Experts of a small language model.
Size: 9 layers, width 192, vocabulary 32768, 35.3M parameters.
Experts: 224 ReGLU neurons an expert, 1 pick a token, a softmax router.
Training: a variant of SOAP for the experts, 8179 steps.
Below are experts of layer 2 (counted from 0) of a mixture-of-experts language model. Rows are named gate (a neuron's input weights, with its number), up (a neuron's input weights, with its number) and show model dimensions 0-191. Each number is 50 + 10 x the weight over its row's rms, rounded and kept within 0 to 99.
Before each expert's rows: a language model's description of what the expert responds to. This comes from a sample of Wikipedia text that the model never trained on.

# expert 5
What it handles: Name and foreign pieces. Word pieces and first words of proper names, titles and foreign-script text, often in tables and lists: De, Br, Col, Los, Chinese characters.
gate2:50 55 52 60 38 49 38 50 26 51 59 38 48 38 44 50 59 43 48 45 67 44 40 40 52 37 62 54 43 62 43 64 42 50 32 35 55 33 66 58 54 43 42 43 58 51 49 48 54 52 60 63 75 62 37 33 55 39 47 40 37 41 56 52 43 70 35 48 50 38 45 53 43 70 54 43 43 46 42 53 64 55 49 45 74 57 41 63 51 65 50 37 36 31 61 61 35 58 58 52 66 56 44 41 37 48 34 58 40 61 51 62 56 55 44 65 46 52 55 47 53 40 51 65 58 54 52 64 47 51 63 54 57 54 58 45 64 71 37 23 58 46 45 38 42 44 27 48 34 43 66 35 63 45 47 43 50 32 50 57 56 53 49 53 51 58 56 50 55 62 43 68 55 43 45 53 61 55 43 40 57 42 35 39 41 41 51 51 40 40 48 32
up2:59 60 57 47 40 50 43 51 50 55 66 42 64 54 59 44 57 57 57 57 41 45 44 47 34 37 54 51 42 68 55 46 32 55 38 41 55 45 52 65 48 48 48 57 56 55 52 41 51 55 50 42 65 54 37 37 46 41 40 32 46 35 51 44 56 53 39 46 47 48 67 43 50 32 44 45 55 45 59 63 68 58 46 40 54 51 41 68 46 51 58 69 39 22 53 54 36 60 68 34 55 51 28 49 39 38 29 55 47 53 53 61 68 44 52 46 45 36 58 58 82 33 43 49 56 42 52 60 59 39 64 66 55 54 66 57 40 47 54 53 54 43 64 39 37 52 44 46 43 63 65 38 43 53 49 39 38 42 47 65 50 53 41 36 33 58 44 35 53 51 45 57 48 41 51 51 45 41 44 40 59 36 46 43 41 59 47 69 24 46 59 29
gate3:67 51 77 52 54 51 61 49 56 49 31 47 39 36 50 55 54 45 70 48 42 42 54 43 60 46 57 40 35 41 42 69 30 46 50 37 56 45 44 45 52 47 38 39 46 57 59 59 34 42 22 50 42 32 51 61 47 35 52 56 54 53 52 30 36 39 66 43 50 39 53 40 60 45 60 43 59 74 52 50 50 52 56 37 59 30 46 44 64 51 53 39 45 49 35 49 25 53 57 55 66 42 38 59 46 49 64 43 43 58 45 55 58 47 65 39 42 39 42 48 67 78 61 59 56 45 54 50 66 60 41 42 36 43 56 40 39 56 51 54 61 62 52 56 44 46 45 58 61 49 57 62 56 48 53 67 49 51 61 65 47 41 42 59 51 60 50 72 45 46 35 53 47 41 48 45 48 51 36 52 35 55 67 43 32 59 48 53 36 60 64 45
up3:49 53 32 52 55 50 42 51 56 54 66 49 60 68 44 53 61 49 34 35 52 57 39 60 47 56 32 47 70 41 61 52 53 55 39 78 41 45 59 43 51 65 65 47 46 45 54 51 44 42 60 30 68 62 55 47 54 52 58 59 30 56 59 61 53 49 49 55 35 58 50 51 67 38 58 47 66 40 54 57 62 55 51 59 33 63 63 54 40 47 46 62 55 44 55 46 58 47 59 52 51 71 49 36 36 51 41 42 56 44 49 63 47 61 44 66 64 47 54 73 36 52 46 31 49 53 27 46 40 55 52 48 67 70 55 74 54 50 55 35 44 41 58 52 63 60 63 47 54 57 34 43 51 57 67 52 46 43 44 50 47 72 50 44 53 58 33 23 61 54 49 58 48 54 45 41 47 43 57 34 42 51 55 51 61 56 56 52 67 52 51 68
gate4:39 65 70 34 57 58 39 47 50 53 64 43 29 33 63 48 56 27 59 54 35 63 49 48 57 37 48 42 41 48 52 54 42 50 35 51 55 73 46 61 44 42 44 64 35 47 37 46 34 39 15 73 56 51 54 38 46 46 69 34 50 54 39 53 52 53 47 47 49 58 38 33 51 68 49 51 50 65 56 56 54 53 52 59 71 55 62 61 61 64 54 44 48 40 36 49 49 61 55 34 52 48 36 45 56 36 38 40 49 64 45 47 53 64 46 51 67 48 35 51 38 59 45 52 59 57 56 48 54 50 51 45 50 47 46 48 42 36 39 62 55 56 49 54 54 46 43 33 59 51 67 53 61 46 56 34 46 27 47 55 55 58 26 52 55 51 54 45 53 64 52 57 42 49 43 51 48 67 62 58 52 33 69 40 54 41 49 60 55 49 65 46
up4:39 49 42 50 52 61 48 40 28 54 62 50 61 49 41 72 49 71 53 50 54 35 44 45 57 25 42 44 50 53 39 44 48 36 41 61 42 35 31 58 53 64 53 57 60 53 44 53 61 42 63 58 45 52 32 39 56 56 53 56 69 44 45 63 72 62 52 59 42 36 52 53 42 43 59 42 43 47 63 47 30 44 53 51 43 40 51 42 61 42 42 52 43 58 63 65 62 52 34 63 54 42 34 64 38 49 32 43 45 48 51 44 46 61 62 59 44 33 49 47 64 52 60 56 58 37 50 44 47 42 39 65 59 54 38 45 41 50 35 63 41 50 56 47 60 61 68 69 48 53 49 64 37 51 48 52 54 77 57 56 50 62 53 42 45 53 43 55 61 43 40 63 43 54 68 47 45 41 33 47 47 58 27 58 37 30 62 57 52 36 60 49